From a checkpoint of a small mixture-of-experts model trained on Wikipedia.
Size: 8 layers, width 320, 110M parameters.
Experts: 160 squared ReLU neurons an expert, 6 picks a token.
Training: a variant of Adam for the experts, 1181M tokens, 4506 steps.
Below are experts of layer 3 (counted from 0) of a mixture-of-experts language model. Rows are named router (the router's row for the expert), up (a neuron's input weights, with its number), down (a neuron's output weights, with its number) and show model dimensions 240-279. Each number is 128 + 32 x the weight over its row's rms, rounded and kept within 0 to 255. Numbers have three digits each.
After each expert's rows: a language model's description of what the expert responds to. This comes from a sample of Wikipedia text that the model never trained on.

# expert 25
router:126126110143118102084115088135062149126121137091167130125154127128084145080118101123127155137121169141124108141106137122
up0:125091106130099070116109135154181093156128204132153208084115120150144090059090128123140124161148160102105102112088120135
down0:091120151124180152111149148113160105144092121085085114137105090140145137155141112090116101126153097133116149172152146099
Second pieces of Latinate words after a prefix, such as adm-it-ted, orb-ital, ex-amples, ob-tained, plus word starts like lead, inv, support.

# expert 15
router:078149091131130097093122063147091067151104139113130112081139122146121146108095140141102123169149112128094104118158138108
up0:117115113122163099146187141170160195132158156078121173113139107138085168146098070178137144211192098073153126115133121150
down0:154130075126145155130132129157170144095144113144086152202175178141177129144129141098180111129157138126135133182171185110
Bare space tokens in tables and lists, mostly before digits or dates; also month names such as April, June, October after a pipe or comma.

# expert 37
router:119118136147151119124141099179125131141121111050069137153122119146138152077075093141094138068142110144042101098149142141
up0:096127190158131126101080113074097137125135144122139096167110103078099113137119144118099117117150098085142141164100112155
down0:158136140120096158138144121132135114105150124058070102145111114151155181169178194118131146097138148145137127159139177146
Tokens after punctuation or inside table rows, often am, m, im pieces in names like Nog-am-i, Cin-em-atographers, plus information and table digits.

# expert 57
router:122140145176129117056091074168126087119124119097117134142148096082134161076089120204154148143142183138087153128106118172
up0:166097144128084075135150134068103080154119116175079170133074145103092084129105110108086173182132166110112109113136138171
down0:201150158102126132103116146116143071070124118142074098142135104173157149102176168085098120133152151125107144235106143128
The preposition in, and at, on, during, near, within before places or events; also mid-word pieces like O-ly-mpic, Jan-O-ve, med-ie-val.

# expert 24
router:123090155136130083119166106148105101194094182106146161132117121118145174069092139121129113109181147153141122117143129110
up0:128148093151077149086095126116167143132176114034135094150166157129087100116155094117131142198082115161127137186178124161
down0:096178118146153105101107170088136156170134168142124156098201108159125114154178058163142136160184112146103126194161137132
Mid-word pieces like ar, an, ch, rat, often after B or b, as in Barbarossa, Bihar, Clarita, husband.

# expert 8
router:116075132161107139130148068125126166124159112146113155088084080192130122075100078112081115208168160090136135114154171149
up0:151113109124153179124100167118074135101167120051106120122100113131116133082161134171107100152098127209092145099091116072
down0:082086108146116129058111079129123109091161099143125121123170139170168071183095121131147120106120155069131139146090142103
Mid-word syllables after a consonant onset, often before a suffix, such as ack in Tracks, ment, im in estimates, our in touring.

# expert 30
router:087163164091101162108127088151108131162145088090096181081099073085077136118154065162090101146172133131120123160124144148
up5:075173150190133142075135124144045093158102103154179112121053114207099096141121096136150137165130170132119151161141151112
down5:131120128158122184133173110114128108176151121091137084071194123142125093189151116144152157118139120146153163109124142168
Vowel-r pieces early in words after a C, V or P onset, as in circa, Circle, Virginia, Pacific, crowd, court.

# expert 58
router:109173135124118161102116100174100130144099097097143166138175107120170150053136092133143108117153108147103134081154122117
up5:140109157153118094023088156153093106118159199138101099133151100104115147099131142139135100161049147165150163110105133095
down5:074098135073158126146143157198103135167099133169078136155084159069119055125078082062123110130107124166093117099079105144
Final vowels and pieces of non-English names, especially Japanese, Indian, Slavic and Spanish, such as Masahiko, Jayamohan, Ramírez, Tomokazu.

# expert 51
router:085131145114122119094143052144106096134143151132125143120151113132113161089125110164098147147182142127049132134149153135
up0:208124152064105138105136148132100125174129124126128096118148063109108163110099103153105095125107183138100169131133141146
down0:152129124113106140060157057190195149139113110092197120125132128105124114075126134131106133105082102135070174085061151100
Pipe separators and spaces between numeric cells in statistics and climate tables; also prepositions and auxiliaries like in, had, did in prose.

# expert 27
router:137068111136144090079116112135103093175124173059123165151114124143080134078087115129121125159215134168141147144100126149
up0:156101164195080103128123127132060119135093169103114110116120158098045118145154129157097150099141128112114130143121111110
down0:107104102130136161126086140070125109150032077169113126077119109135127110122165115094151175115114183095126119198141113103
The preposition for (bid for, work for, bound for) and word-initial b or c pieces like b-att-alion, b-us-iness, b-and.

# expert 18
router:088110173157132148065133088133146134118127165144083120145123074155082151105071097168096127150167122155092140113112119157
up0:143136108159109153076110099140135143149121138147146153131096116110113119108042123188148107130113188064147107097181201127
down0:113099085194174114196057129151165120131171087143130122132139141115143110087168158115163130148161164045117143119137170120
Prepositions in, on, from, at before a noun phrase, plus plural or final s and the le in Style or Boyle.

# expert 50
router:114149100089125075067156109140097111138173150099145158128129123147092113074110115167116068140161110137136123125144106162
up0:096117125083042142106176123124138114129139194107143129146097116153126160143071085079131232140124139195145123161197184096
down0:171074129144116122146103138159153106185165151085130139130129141111132142140143143099102123055151188151170144173086181123
Apostrophes in possessives like band's, Nancy's, and first letters of lowercase words after the or a, like w in went, l in last.

# expert 9
router:110174131139118125064163112118104168176118158117111138149157102140113164110148121121159112119168105161095111046097159096
up0:137149111125115147113116063148098102170099153088125142122162101102166118092132097110130045162106171139117158194102152093
down0:166055088112114123089145111108121156150197113141123089147137155114151109127061091096098153117133109095081095078120154136
Word-final pieces completing place, nationality or division names, such as Ind-ian, Ott-oman, J-apan, D-istrict, Hong K-ong, dron-es.

# expert 29
router:097107116134097116095135076154087119150108136087106129130128113123097183111071104159107109152162150133094142111123144130
up0:176176168114138092125173110162130077140129134119108122133099114126137102102114105164103131182117174127132133091129235146
down0:165121088098135152165145182186153100146143145168168153079163195160097105127125113114150133103119108099117093190108119134
Final digits of years and numbers after earlier digits, as in 1984, 2016, and coordinates, plus units like m, km, ft.

# expert 35
router:112120127103178143096130127152058113124098143100140123141127087092110162069089130153120088192162102169117132175115114097
up0:219132127095146105111144124173194090091124115102123177139099098120131091104069140188118122169140123128146124090141155104
down0:151098114147070118141166104161176207148093147180148162080143145112158141134101133088096105129170096164067194180115113126
Word-opening pieces that act as prefixes or first syllables, like re, pre, per-for-mance, for-ced, not, inter.

# expert 6
router:070113173113122130087089077164114099143118188149157135109121116159098127094121121162095129139178130097123145114131166123
up0:134104142164117106162105147143166116164128197143139093139123177178090125126122131161121093205133163103175088125158174134
down0:119126147153078154078140120081186101143140097158109131118152136146148162044108168140127186130140064080119131123114129150
Word pieces right after a capital or lowercase T, such as T-in-y, T-ues-day, tele, trans, times, tem-per-ature.

# expert 41
router:092134117148114136094149082157132100148126171076137145145141118145129118077114098155140148152130134160086132122129113153
up0:126093130119118159132108137127130064116052178136101183154116139112054137130112124100134190150117139128131115141202110147
down0:113116135108137148127094170176118171129154129104142109071168094102106105151125134122172158138096169116131136141118091102
Function words in running prose, mostly the, in, on, from, by, during, especially after prepositions or verbs, as in "Representatives from Illinois".